Experts of a small language model.
Size: 9 layers, width 448, vocabulary 50257, 103M parameters.
Training: a variant of SOAP for the experts, 394M tokens, 2464 steps.
Below are experts of layer 5 (counted from 0) of a mixture-of-experts language model. Rows are named router (the router's row for the expert), gate (a neuron's input weights, with its number), up (a neuron's input weights, with its number) and show model dimensions 320-383. Each number is 500 + 25 x the weight over its row's rms, rounded and kept within 0 to 999. Numbers have three digits each.
After each expert's rows: "comes after" lists some tokens at least twice as common just before its tokens as in all text. This comes from a sample of Wikipedia text that the model never trained on. Tokens count by the router's weight.

# expert 57
router:474557502489472478470523499539526483489447469513508511494475483463484516512437507520526499513496458497464504506540519486508482496491476497516537504485498484487527536469524525521449550549517509
gate0:538520516468498478465519507525545513471483489539468530516484486449478469523478527528516492526527478510522528484535516462478512522480510480508505509508515553512517514475533459525501503525552491
up0:526534522483506482458495509537548497461496497516458541526487510446464444518493520507505501509532470496514512485527506457460506510478491473527510523487508562500501506490554481519479491516545483
gate1:493469492527483513516511525538485553516547493523524491502487517501464502533507456513473465512551534500505508470483507516461511470479479493504482474466507473472515485501458492524522489510506463
up1:502494492502466495534519484516496551516531475530511476481477530499481497531489477532486473512536504527522531486516514546480514478491466516494495491466509465489489519471468481519520478526481477
gate2:532478508512518457514501488477502505519528513501507472535496508529510501460547497528436485471476517502496514532480462514439490468485479475524459460503462506470480520520517496492461517470497492
up2:509491488511524522487471511461511538485527508488512475508502488520522488493486497501475468483492511533489529505518455528472468468506492478530485486536489485464462488491514509513479518503502518
gate3:512511526480475539484497502437534493494440498480509524488506439453497501491499506531538474515500478519482507495509497513509498542484489491470470490545428504467497520468479525527471516491485526
up3:509526530477473538477496496447525499495454489489530518495515443467506493491493503540533478500491481521482521501506495506516504535482488495463469493544426506453497520467484528526474511481492521
gate4:459540506496514491506500524525512505497520546497486513460504480532473502472482513534471473495517557508439514515472474511468526461507524513509506486519496507502498488495521517487503490490523511
up4:497521516490500468503469504526490485513508510519454498497514517482524467498463519561491475506504533487505550516496494523554476488522469504503481469498482510506509535505512503513497510478545522
gate5:521495500488460496460504494501479458529501508527486518470487516510525566478451500492493485534501521504474496533532483483503490514515493489507498485465471500510539520462517518491556498498472465
up5:475509503515539504525497495497516550469499496473498473521507484488472439516549508492505521474502473493526503466469522504513512484481513507500500513537522505497469467532491473513446501498522536
gate6:481489492540488526443486493485489539534443508460484452473472450524508494538458493479526497470460477494519509502526522450505499529438474505535514523506504517539543439521476478536484541464472570
up6:464499475537485535445488484476506526534438500459483449480478444516512499540464502484541499452444466492538508489531529469498504528444477513542526525500494532528536440521475477530484550471456564
gate7:432499494571487431525473543496490498500530569490494501537512514490462518482546494526495523492501576498490478522477494462544472461500523484504439500496462507499496476514525490489515485506481484
up7:499537515565471514497490489498516483496510486468495537475476532517504512490533513485487558471526461474504508550486497433542525495452520473532517478521498499576498466506493461491495484456513481
gate8:531532493475485531510522467513533523506513550565476539482472513486501528525482525487512538454523493501462513476531507493529477490483482494539501488528488488498443512507528535504493510535494448
up8:477451506527507466485482530478464493498465466445522452512524499511501475477512478495478450543486505505545489526474496510473512520517521506455503512485512515507542493491464476488510480464501546
gate9:526466545539485513468492472511501463451541513553534468538517490503501504464480514499525526477494496497500498555496498527507491483460479510484522463416473489497482516516503490507523483499511485
up9:536479556549490511460495475509505458447542511542532461541510491509509526455481509506517516486488481493493503548500504525496501496446477507497526467421475485499490527510493498511515488513529484
gate10:495494502542520463511459502480451521478512489508484527513504480493420493484525494477450530473491504502498463505497477443450498442487501468497514500497463539495484477529496480503479481469503476
up10:525509489531543480492449495477454488479520493512557533468475499479495489507528514487479515452451494534520480495543495442494515434503486476486517488520469544481486501525493524489464468505509495
gate11:475497538485482504512488470487479480506480485437564547475487500486516480470491506496519504507436500472510502511527479518464494503499508500487465485502485503516451488443495519495489485474519540
up11:524495461531525505491504532511505507494518530542458456537510499512465527536512488506464492490562511508488484503464499481536499485483506491507520503481493514474545499561499491497512495521470458
comes after: " |", ".", ":", "–", "/", "|"

# expert 18
router:478533512520548510484528488544481452491529465560504545487496514525481476520494492473530512493510478499516537490550495521514516491491496488457511510504486507557506534515510480467511530494485505
gate0:512503468529531470521484486487463485562489502536503501507498496498486514531505495485444524491563510498492495495497535446498451510518508503484454497513509493505481528522512529507510484517468519
up0:543496470519542474518494487507454459543483507519503523509478501508491539546516489489431523508564502502511505491488515449506454532504504516508444486504511476490480538514518539500518476529467533
gate1:444454493544481502526488502467512498504474497484491495497526446515472528461497491501499482524453505513509516542508502468507493520508520472464501479497518497485523456496449517535515474466486521
up1:554533505469531498480512516538490506505520501515498509509474571477527468531507498488512512487557501480492487457492503519485509490502476527525502515512482505514479547504549483456482521541516480
gate2:503506473470495531533496480491492469511469541487484521511502516485514517477488509484455494476508496439469530492492502475451512498516492509455543492496518506460487551576492507475484559533529501
up2:488471519499486506469480490522544556512487491477479489487479484479525520501537469499498543490515497478514505496494474546516484512496529487517501517472472468503543483459511448480479533546507527
gate3:498510505515519500507505499522480473511477508471498497468526491473473497506546499534537512507515489475478528494488492520492542500473480475496469495508476518497456475503541523502463495511511482
up3:504490497482483498498489498469513534512519497528499493534484504528517511490456495465453493484475515525514479509504500486515459504528518515508536501489533473508532531499459477489551495490503520
gate4:517496468507471467501524486483520523504499479475444508528487498485514517518478485457510497511466499518515483519516548504489479492533509510476517533513546513485485513487543513504494496484492542
up4:511499457491478453502527494491520526506505486469455511531488508468520514532489478455526495502480502507509491508521543492473484489540506524474521536521547501491499507484541508498488497498483552
gate5:467548522484425524490499482495479474485529482517490496513553456493477545499500498518534430491514536509494495482495524553520509495514510454524531513533500504408504535522550461509522491481473498
up5:524451495518567469501507529502516516507473513486511514487450547507528446495506490487471572516477478493508507510513469460482493513495486547470466491466490486581487473472455550493486521509520494
gate6:526491499536547507516489493497523511506481544460490519518513503488476515501512464507525503535492532457478478527473500466491520474517527541538492483517510556469499496489506524502504437497513479
up6:516469477491522502512487531491496537492490511503477528482545496496478513480495534573534539492479472496486507494495498499494532456538530497503491496517531506473525466490549532527489541524467482
gate7:493491464523509504499452503488471505548478530480467518506502517501522511518538455529463476476448529455482488561483496467549500519482527470476511496469477503503520467531524547518474482495507485
up7:464524451500519481497517481499507485487461498471480516518479472498532523469479513497502518509501493460448474432533524472489481476493504500517487526500500515493464455472486522555508506506468521
gate8:479486482502477500491485501532554494493499487499487503520431480510512484542500503479536530576436467507503533497520478516484532504445490535486493519480477494556538480494503445503506478535473493
up8:504499507507539518548506547483467498490487497472512507501536524497482507470499462487503498456512540496509477522516509478489459512531514478507454477521566508461474506477531524517495512492495554
gate9:507473521504540490539504511490492489485462490472489561493541502528491451494512464471522536521490471515501528493493528498465474477482486463497465504539463505511530534447520502475502520488513498
up9:484525488501458508463488494508507509515534508511516443507467501482512550500494549523486475484512527492495471510518464495540520517518520550516537508458549496501458477550458511521499500533488495
gate10:501491499472533524497497514513526464540536498523535468515496495524496487518532487490489467436489481498494517445482504497473521489519482437516545489492529519512520501549499494490441479488479485
up10:496497493524468485506497489494482542450462501477460519495500508471503516480460509504510530579503530497504478561516493495531471507483514551479453504523470486490494490442513510503563514507502509
gate11:458507477502509464479478520486489519497459523467464491516497470492480513482518513504452497480475512489460500511473463473499495488482507509511494492476516529484547488523513511478484473521490507
up11:491516512515508508492475497490502522520463510451455495541453492521505525506523500474481489518478465478495513518487452501526510504481485532527504495510486514497519482501522509503472479486477514
comes after: ",", " and", " is", ")", " was", " as"

# expert 55
router:497504475532519502498510460465546473476457523463479515484512498505531506492519507457510558521488525493493498510475450492528527479496452508513486499518475513528505499473470518496510476476459538
gate0:452507491482496505469497476492502510494507532479497503532478492488490496529502517487511502506512514512507489482525473465492482524457488517507535520463524522445505479550472532565483578481470539
up0:518523532508514477519487524489477502469511470506513507458510498499491523468480504517494485488479506503516499527469530533517509491525537481483466509535481480560494534454543487459496445538540448
gate1:510519517583501423470530535512529526460469458503552500531491510481486493499510498521506475528481586510528521518505508543522507489456477509470523516490478497493483517494508503494502529562489479
up1:494479484414496574524480464482466487547533544493454505458500495505507513495491506471497529472522419496477480482501497457474489510535511492535483484513526505508515486508490489501502473429505520
gate2:523478488529527521486508480489449489539444491483493468481518507556502518490459476461475516460484448503482466462497530508493463499503500506470488539517504511481501524486545496466530517515526500
up2:480531511474462486524490522520553515468545498491518532510490489469491474521536517543513481537526557483517543537512479503510546504486509499538513475498515497543503491500462502536468483475469490
gate3:528486494501477517510508538476557508549537491493527477490508494466496494550470457480495490479525523486502485514513478531536463513513481514521489490552527477473493477552514468480474448536523498
up3:528486487495486529512509539486558514543538486505530480486501490470505489559468463480498497475524518493492479521521482536532463512522470531523479481553527480482499480554505469482472442540520514
gate4:499490491519508478478502530486462535485511486547532511512473501441491495464505481492440440469484524504487508557479519509505506509508500498510489514491483497492474464520498534497500483524532496
up4:505503461491506530541554464530520507525521485476530508483536510533544456530495465556547591517490426503516484483497495491521479499528473509485513470521493520498508512479504484510475485478510477
gate5:491486508510529510483497523510530499451512482513463503517447502466513482494499537527517509533493516505536502511494490523461542504520511491526512494462459488464469520468518486499517464482504485
up5:457525485497482521511481479542444470521463526483519504529510466520478533497510482506518507451465519490496524504530488467514485492462528514492489508479507499416474485515556565496560543486537529
gate6:494516477515493502482497472496501506463456489523492482502460498474503501518475477441490488526488500487497512499499504505503521492502475475553504542498507523528512495472518485535564522477508510
up6:494518479511492503481500475499498503463454485514493481501461503470500498515485478448488484525481501482493514500498503500502513494502471477556505544497509519521508488468528485534568515478501505
gate7:504533512500499486476514470492512462497516506495512463488535507500502479463510494509484534486501525496512523506507484503454510554496495524532529486526510476578451562465498503505438507556522533
up7:492468491511495508519484533504479536505489492504486516509465487505491536534487508497509468512506480500489477492502511495552483451503509475469474516472482537417547433539502495495567493453480460
gate8:478505491498486457521544530508515487446474509509498528516522466467490484495514544512500517484465542512502479533501495463509455502503518480489451501492471514471474492522507524485507479464527496
up8:495500526510494543504436438489481492567515462506525467478500514558502540546483458496511456506495467491487517461491499519491527500492493511495542543513514477538511520477487470529487518533488516
gate9:518425528519462529474511506494525526499513490540479514511432507477506505475480477483497451498511517513492505546539503529488510466487503487502499499523442531508505483521496518507484466487513529
up9:444549466487531484530479498502478464522500505455539482511559505537496491525498533528500517478484478497511506449472481483508476519503517514500486529486514462489495514487504520510502527502503478
gate10:472487461548507467476503494516482436490521504448480463469488511461504503514522508481543467514500517493494512497503528481504496494489528528509509507457499494540503509500466534454521524488490419
up10:467489461553513473476500498527483433484521509445481472473488508462505508516533508476546464514502527493496512494509523478501494493487518520512505504455495493538503510498462526452524513485496420
gate11:484520516507480484522533511480507506465506490502480508485495509507488499475467484508467494500479511527494492571503462501488483529491514454517478526513496495547503465495523478533453495518525438
up11:496506489481484479495499486489503497456518488450468503476469522479515481487476491516477511530473499530490511514507490489483493513506475494523498520498508458531514480472519480537473494500491436
comes after: " the", " in", " of", "|", " and", " ("

# expert 1
router:506505540493505510494505531534490463495525509485523511504491488513487523536501485501474516464496507479471546479512532524488546489489508552490454491503493481482524504507503475493490485515489521
gate0:467459525503495518511482531491481536526546543489509511519466507457501477486516461502507449511530507506496460507467478481556490472510489479507559504486502493548479470556510504537479454497514497
up0:494476521524491573512454479473494510531477478502505525511475485470480508480463493510523493475510529480516468511439526488535479455499506500475512496517499514518458486504484477530521494513515484
gate1:496472520509492481516470495479458500480455487523506518512524477508452487473525500457491525479517518487465486516474497485504438487492541478510514497521525514513490490510518533481470499527510485
up1:509511474460512482478494519535505479492547518488498502501501506496530475532499510534479520501496469499523454471511516533493567477478460492488464470452478481498505558509471478510525469462501526
gate2:489528471494476452465513517454507522471486504483509499546505499462512518527483500508437505539532474481481518483498509511511468518543478542519506502557471530538486510483508482470507555510502534
up2:517462516511502561500485478550517463537483507539484513451502490523496468488512550481547509466473524511515508524531496498492523480479516454486510520442521481475492492529506488551501443508464480
gate3:511475508487509500526511521471512516503486493501507475522476511473502476515531501448487489507473494461511498529488470488524490476485526500496517474509500513498492483483550529494501501513487522
up3:529506508506479489489507522557519535471501532455547490474506517534546479499534495483445497498481509505478536506489491515513469546474496497498524501498482489502498488498543481524540502536509517
gate4:501518509515543494504492555514472514481472532488481528503503487521491512518501508474505490513527511497488502517510514521493462484453479495494545464493503510473497478499541537485473519505481506
up4:476464501479461498498484462493533484530516460507510470507494510496497483479518492523492511487493511485527485498476468468494549504540529492502471531475481485531522501503476470514537471478532484
gate5:489487525507539500536498528490476509455504516526474495513488490515546532524515522482499455536559517439509517490509529495499481471508508481512517477538453504494496485500538547492474460481478462
up5:539574530520476519479478490499510514497496525478522508545527503462474475452486491503519524520516493515470483483513514511518500500484515510493495458513480493522461490507537474444522490518461503
gate6:500473498513461495525465491450465495525498485495484516500513488475478538463477466484497509507514517465477466509489457509506456445465516472535470516523491493521447466519510446467482491455482496
up6:457481451526458519508445452455522502504491507492493526510523465509473500506450544514517507516510461511420489479514511510529488492449520464526479477526525513526496442519490502453538450502499504
gate7:521510544482505513508509508518506497477513522493523517475475495507493488494505531526491479470498501519459512532428508524499478500533530497496489489457510522501475519502487484514500447482531493
up7:523508532486523510528499514521503497473528508505522517474476489518496469498520530542494491478496508520484506537443494528503479496530529510492484489455497507493471512490483478519491442486534494
gate8:503456521511471513526492459491503495521496485522498523501509489449428483457478486513491529488447561486500463547477475457529470465473521493512497460496494498496461465510531502477528446455473504
up8:516509528484518483476513547480509472532487548466467528494523452558486512478525496522520490534493445502491546525488509527476525502509494472509432515522497455505522473513482491458512490538488509
gate9:504470511500510496521475513493476513533486478536517522507497472506481519493499483457474427525506517509484481514460499508501513485485533484550466489529491463521476480534514471486478508494510453
up9:489504512516518494467485499486531511514525532508474498481530505464480461454492482520481503500491488495532529529553499467478500474536471487508506516479489536494576494481509496516526506483513511
gate10:501494558501480500537475517523475483495529468506503539516474493478471493486503472516509504502494517493515491562513498445503457508502492452486509473508465524527505490519517569472499499495514481
up10:470500528486484534528509530553538527490523479503504485503463513488508479513494507499509515492514494502531520557521497492502468534472498487500511505485482487474563491535541505444473484516503490
gate11:504500528504477506500496501493502500501503488559458535524488439505491511492479501515537521469455490535476532486479478485526524496517506469506512477497474513481538510469492537516501463471501475
up11:488455462498530487486528477491502495457518535400540503503500540488523515548542556485501506506566560496508476484504518486468515516501478517511483499515519490484518485500476498516506524525493504
comes after: " |", "\n", ")", "-", ":", " ("

# expert 32
router:493569470525514511511496519480485513465498467481445513564557493491556477560523509506495525528527531562502564492527514503488525469519540489503546502505482535580500546418492487523517538478498498
gate0:484529526550504481476504489525448485486522499471448490523483489504447483450504474483481499489515527429501532575464494507485506500479514486507501477506506520513405442509538504503496455460526493
up0:504502498521504509521489511489499497509497541505452494519503499508453469500492479482503482478511515465549513557470479533533459493492502498565526492525498540518486449492517512522470446499538508
gate1:484484526533480460469506524539504473508482533481505490512484488472487503502516499495464489482523498476494502518421501461544503499435525481547503496466533498520487511482506522526493488510436498
up1:497438489510508534513464496523483523515481502478490497516472484537502517518446504490444476512490483529522559547518501488509527547533502510534493498503475509484485458505510491537505472502491522
gate2:508507485528499517496514520481512466513470496476489507547456497498518505504544509484521442511505494503510511550535525516477524416496492523496526529504460533531518512483490494545463494500501538
up2:509514473526510522506518516487514467501472497469484516549459496497512501508533516483528445519512492502500503547528536513473515430502498522493521511508472529526528526483477485532477502487500528
gate3:528468484510475510479512489533483507485471514530492509506523518506470487497493508524487511504482498494486494529507494504508439487500484466511508475532493555488496469484494549499527462512504533
up3:525496509541506441480517532471523524500512519482507472490478513486467512456504471484493461499476512486523501503450497489444520492507519480488470513511488493495464517493473503439479504513495462
gate4:475474526499472477502517507460459501492488482520568475503517487495506523495513505483505510525501497489475530507464504487508518472475515567457521484464506469481487488523509505502482465483500489
up4:508492472483504532516501497494530454500494465510446491508483486461531478524475527506505455527488507490486527518524489487479493499513461453513506537493507493528501466502544501509490526494493524
gate5:478449512533476481507546460551500549474498499511495512486474492498505529540477507483501473443543485454500452499479498498519464527466508469515488509496512468467400505519510495494530491488507536
up5:504474489492526535476478482399521511526517503510483534540518519472513496471495500525511512522477488522518532497538486480536527507528503539497487515566501473511543498496481481492484499502517487
gate6:459488521548493468463485491500467504514487491474518472501507509493469540498513507499541467499447516491502517454458501502518481498496522473490483500512489539497514506562511528504492474506523533
up6:468483545510483466494519484533460474484493528472531503490494489507443499498497513500543448462468484469494527471488501488517477506510521490504472503497494550483506475497463489499488474476535538
gate7:504491488533497482467493468504461482472467534481497477456507516471475549465476501505462519465440519469488502483491477481493451509493517514503482513495495474463439479479501529497505480480504510
up7:492453498529514520518465503457514492513496500491516508516494501541509496535466493462473550497501484558492473516500488501474510468476483491603495519532478533507501502466507499523491492478515564
gate8:479533551520517495518542486486425469516484530501501489451537502518525481515530476540524521476485495486524546504504499514458490514479488508489518514523541499504481516493470497512499515514496544
up8:508461467478494498481469516530544528489525476509502514556477504471466537474455517468496463535499520501472490531494509486537508464499521492531473470478481494513524484523538488491499474489525468
gate9:500480501479460443466493502482504505479472539516528500538510540494489513461528505505501484511468501497488511516439486493490521484471526513520470472467463513462525492506495520508441483503525522
up9:502481526469493452461493474491511535478475546503540499531508529495491527473509517496493476534448521498476542531424510507484513498475520504518482469448470541482555472501511508525448486502542527
gate10:471484513516413514507530492495512503484514502514512489498483500476454514491505466485430523516502539477466505522476526474498482503491509493491517510472495457493529451529508517430491465483487489
up10:500457493553418499501533524516482522505492509514471493495502476486477531482516457486451521459499525456485506508488495519497475496499488490496495498481495422493521486495546534471481460497516510
gate11:519525501478477504515483525571495540495500527497540514511525507518510492522505488520520523507497500516506545499494486542449555489491496526483485518521496376474529506475507483532507521515447553
up11:490473497509512497487519474429497460505501476496461494487479499493492508475502514487485491494496501487496472503511519469551452510509506484523528485484508632538469495530496522469482484481547459
comes after: " a", "'s", " the", " his", " an", " its"

# expert 30
router:474525541493490484461495520533513462520474464490506521486489478482505514474513528491519486510514490482533504498497526488504490492483494523530506531464514502472496509511475477530491512490483488
gate0:489496518544538512522469543464521482511553482488486501531508504500493503471492509538519544524517494493500488498471515480517466489500480437476446482521435517520472485487463511436517507520499470
up0:495491505540525534530476520490503486495544475487486502519509506507516485474484510545547522526503486521504497504495526488510475498498477467481451496522445498523471484506462493458514540527475470
gate1:486506521530448496492507525441486468465497498471459503463440516511509478477467552482534539506540496529511519517515506510506476490524490492550494519483512476491491487462474473475498530464515528
up1:478494522523453494501521522457494478470503494494449515473458514510510455484469553479533528516551487547513518513516503527503469497511486511554497525489519479539495495465465461479487522472523545
gate2:459464521500433480514528515470467506524459493510513502498544514506489520497520508473499496504553522486484500488450520499504522491477548466479463473473489513460500513510520512499533454503511464
up2:523527494519558546501470465492479504469527511479486482501476495494493473480487484520505488494444482484519485505522472485506452547489466547499509496516508496546517491503499531487480539489526516
gate3:511470503519501538469506490435454531504507512494524475496526478490482502485507501531482493487483524484486503501502498503482504477484521539485462473494480471478463511533518510502508481488492456
up3:507506468464459492554498505517534454506513474496511499497481514534529498508476541469527516480564501528509534448527510515501510529529499509488512513547508498507520503462460451541507529512497516
gate4:473523500495475512474491487506448518503470481486488529525512440493487570483480492422479511474508510494510524515506483503528511515492488473482506530482481504500465505499485539496495501512523496
up4:469514489487484507479489476495464502496471475488484527523499431500481572462481507429480515487516504506522535506513481503531513518491487464489518533506479519492465503495480557498501501502539495
gate5:507501502486515513515503496446476522499523517502503508510559481480472524486503501494437502511506513461467474530473500450510503500516522491474494494480501514506478482511511510480515495497516494
up5:516503517500514518484502499461461522493514517520483507514551477479492519493508500510438509534515550455477469533483483459495504487513521517480502477475505498525481507524513492489509507513532491
gate6:495450503447521502532500512513469504522488515504480509493467492542472501479529498506493489455502521534462454524488460497504518485467524482503493488507515495500453478530507494484491481474504543
up6:495517514499539449509468490457476493513500520486490519524551481527498488477479513538497466504507484534511469497515507506511487543520526475495496507508516489519482492535498468525507441505515500
gate7:432486517472490515517492485547532505480508481476488513537466507460518468502485508484455461517479506501512436517527507521453505506462501514484484513496501502475484511527486460493502496459468527
up7:552513479535512473470511517453456484520481516517519483465548494537486548504515487520537529477516504494485561490484478475544499502538495468515507496507486502520511502474519539505503520547528491
gate8:494482494525526518471529475499500521506510538518493513447486517485462522525527486505485475518477523471471489524489495471503485522496499505509519513527488458550484500507492469504545481508506518
up8:511535515512465505523477541487496479508478478525479505523507501521496497489497503525476485508534504509495537503512469551484519520519507511540508501449547505472518489542500536498483502536468498
gate9:471480480495550477503497525522457466512484495497499531494515461521510541513457491448474576447500519505522506515516498470476414495489517518505459514489492515499478498537496494520513526489461530
up9:542507524518453499488499480466528528494498508492490460505497535480477475483548505565526424544490491477476477498473488521526571521509488482487531482508508486498532508471507533474486463498562464
gate10:501523534507474525485498483467518471536519496450498464445487525457511477475495476575537489549487531526507540464536501518524503525481500510482545517493509533511509502503475531505480514508492472
up10:502513521515479528478501489473519477521522507467492459436496531465510475466500483561522493547482518521498539470535498511542492507474502517496532514489507533501508492513485533512479517517483470
gate11:489482508544490477482468532503482540537499535499485474534515486482474502526498472502517488511515513481455496548497478482522487483470511497521474497507487499494461457517522499465495458480513519
up11:507481532561495458470456541490487528550499542487505480533492501495474501529477453514495485528503524489476504535485489499509484480484500463518477509505492502501463470513520486472492468488525509
comes after: "\n", " and", " ", " well", "\"", "\n "

# expert 0
router:501533504503534509519519489538459468479484564538527500480480514497482494480515443529569484482512520502483485506478528516522537488482488472503524486479496511458521523518452557489481514479496534
gate0:472475519509492474519445485474503483499493510490519543544503506513431526486556497494500480487511499493477480539458462504474501482478513445509459506468488524497502495507509497488507444539487528
up0:496484492503510499466527475422496499484459506503519511589508489507440486487559509537501499535484503486484472515499474467470472498517510489531464490527496528465446502496503489494526458565542479
gate1:508514527495503497489521492525523445508513497503533513511511498538496486539567484549439478488510495495487525545473511504533537458518498484474509511480511542467498520555508502478454509506489520
up1:489482481509497506506478514472472554496487503484458487498493497456503518461429516454552520510490510498508466461518479481474454549480504517521488485523492451528492480461490499507543480489512473
gate2:509498475528490454521524533475480522506507497473503510503484506429481516449527507507472551540536526485481437538491463474515454483512516492513496539501501482521487512494499515458496468498499449
up2:485535510473518555529499501511497496501521515493521506486524474531535505517491473500526442500454451514495543470490503523503523524507471526511521462485478503465547474515508472544488543497474530
gate3:490535511498488495457509448494506537471468512507457489514463500506477503502487487420523494456480468525514491529493471504495464494475484543568496458479504483511515518538492470508554552489468498
up3:502541512493493498456521450506505541469465520491462494512452501509482505503481483421522494445477466521507495522498456522475475502474482540550499458474508490503508533535481483516550554493470503
gate4:510504481516527487496496500462459446554522437478446506508498519501503516503494495536481538534526528444488494476492461507510499514522497510491507513448483492466506507509488519487503467470470455
up4:495498530475459506497510498531538561443480563526544494493503479517496489495495519470507454456466473560508507523517537497493503483490502492506498501552518500532497496494512478515513533531525539
gate5:490458523509516486487480517522488543558489490507476548558509509500432525492488437456460553486474510480499506547523540468451462534461523476535523492506493504507519512513529573505509520491509479
up5:499477515529490510537455479498508494531521504490554472487516492522483471466527537519471472526473529497518496472487482478503508460510453468429478518525515486504507477504500534484525480495478468
gate6:489486465553529444519461541512472489511466519505506493483473510453479493484517523465503522497536567522501458495481498488536497504489486455507499491483474448494477456514487576466495483490484508
up6:489491471548531438510466540510455489520475535497499490483472511446484512496523532475522531493534570508507458495483493497536485518482491457492497490494480456511464461512496577464507495484482496
gate7:498513492462493519545455489539511498498472507515445499472493500536485545477479502538514474534513492515499502532548482476528494513489524508449525471503515468527508489469503539490510489462505506
up7:499512486448495530550458500545517503484469511511447503468497498538482541469471506532521481541508490526498503527540467480521498515493523498444529470493512467527511494475498542487513487474499509
gate8:522448512498485516478509483519517520482461497524513498506530515523509428464528496508455527475472490506535463533519536460510498467475497458463508503488516539501534494469523498552492495445514501
up8:482551493511513478527498512497484482515549509480487505489471483478488548530473504504547474516520513504462538469477469534492499527525509543539487493517481461506464497537491504445504512548482491
gate9:516497531486502451514474498497524472479484472459500478468558490519505482467544488529500517478452480510514516478507511444468536525477507535438498504498522491541513467503497513482550503503509509
up9:487498481520503545482543506498472525521522519535505518540435509479488526535457512473497486526556519485492489526486486553534465472519493465556501504497469509459486538499503485507458496500495493
gate10:511525467498482459464480492505522497538479494479529532481503448535499525499482494520499552472517514500519510469508529530439501469482489515516537497510509476456509531523491503535513533475460516
up10:509525469497493462458478494502518498540469488477516530469502454535496531497481492513499553474515507501527509475505529529444498472478486514521537492515509478465511536516484496540513526477471515
gate11:497470541486492467480493497500554497501504465507515498542501478500472482459521536469454507505492518495498476504509523498501547450479539478511471506555476497485512495554503481457503443546529464
up11:498498488498519527517520534509438512509495510486506512494472534462474512522501448501538512482517534485523517505470506491458459546502492545453516474443495484528482462461518501563515542412501517
comes after: " |", ",", "–", ";", " (", " ."

# expert 26
router:480492443505493516505479514483529511552529486486512518492479511517463510510509551500480475546522476528496508494504452468538462545536514523510475506513532506487467532431483455468481457526484450
gate0:454565511528494473466489476504465501504518497496488471478489460530495544500515469491489490483492521468473559506490469461497508472489507486533524509493465475442502489481526536496521495506487509
up0:458572531541505511506483464477472496489498480500489480460485463532497517495504453509499477513468543495454555527479492476473505489493551513535548506515484505448490460508548547503499509531487499
gate1:497470465502536494487504513492529513496503503514505520538502494505489520418483475543515539467489492483502499510494503490559482493495482487481544486514503493512465487520512540482481453470497469
up1:494479467498538491490510526510516504488526486526510516535502499512511513437490491518522517474515482508520500481502505504534491507517483492502540482517530507512494488523493527497496472467471459
gate2:495529534509521466495468505493467477511504520509483487505504492511494529458505459521456498475496551498496501532506487444539516490494531498548482514485480536484482511486508542513507466521514490
up2:523514489508447535506464538529513460521494522515508490498508506531515499488527493489513511542501493492486464452506518476544537528489493497513495483525520483502569505525500510473511486471519450
gate3:490468495523546483439512572470524477489465476545455495528511467523500499470546487472491487500457491476492496494487502427503479473442503488510460466488489485502468492496536513528538497504529462
up3:461461537495499490435486548512478502557497476495507557481508547488564569498504516451507474499527493521495456540492499506515512515504521465490483527500497533486491483482524470524513475504498467
gate4:466470507498484473455514513435480515491470463484498488524509494495457554478498495519488525508478516474510492519484511493482499514485508501512464508476481510479482496527518542473491533495542512
up4:519499470474538508508499522495541494498488515485504491551470503493513476490520515460514517488509510506525479493496480483467494494530468494496482472460522489469522507469498500472499497499534445
gate5:503563472502523490504501472520480489484502514541565480493538508503504485519522534504439487502535530535497455470510474502509472504523506493549479482519496520490456526469512487519475471549483442
up5:486460530496487516498502535483507513496494475451449516508477496510502522488491459519566526497466480471512553530491528501495526498471495502448512519473496471500547485520486516489516545463527555
gate6:502495488499507523541482502461512463517500488480523493518552499548517496545535484463533505497549498494517497515517454511432467520513531495429461475502459496527471481486552502493507526480470522
up6:492505489487500518543488487461506456521500484476517493523562493546524494534536484469545503496544494505516490523522467517430464525516531494429464476515451502521470485488545499500521534478470533
gate7:518493472497509516545547531489490458533507449478518479509539448533482527529526530482543485531481463511501517508512469506524476510549515494506509534530511460545532522467469479527513510502518513
up7:488511525502487485450463475505523541466492543510485516487453552472522480473468483513452524468524528488496477489480546498480517499455474505486499452465503536462473481526535509473491505495490489
gate8:478504491494461516503511526505516524525473523441514493481503501477507504525507541510491513475505473512476535469505467496484476504492487496451518480456506493474492478483450452490557535471483493
up8:475475514484456514483514516514517512533438532446543494476510516467503464516523512484495512484480484526464512472504437470464531509481498552471506503475518500483523467512463448501506527459463526
gate9:494484542558507493472461518445459489494518525468480475495485460467497551440490465501505488489502536477472513501477531475531492458476533501503487473516479541489535505540519524457504500502527492
up9:524515473445477493510514458543535548499450502527541504505503521527492481520499538478505527515505469514513471508542478559460484503528470492508508540501524487518490523492487450534502462517480509
gate10:499515531531558485474517561502456490523498525524469482491517488563493514459510491508464497462497504457485546488470485475543480488476543489530479521481507508490503483513491527496489489500502497
up10:517484496474469511540479450512537509490513442494530528496478540447512496534485524479549502527505512540499440517524505517454522514514457522469519484518498500516514516496517476518526520501482502
gate11:507497546521503465494552503495485487478462507524459524475491464507499533507504507434503504492502501501451525498473505500502507464505498504492470509483504505475475463513526512480471490505486483
up11:496459470504510490525539545531481514496509473500533461512490462493489431499513516456480490500536486501533487538513472512476479521519497523544562505538498452548510520494507516499489522492506486
comes after: " the", " his", " a", " as", "'s", " by"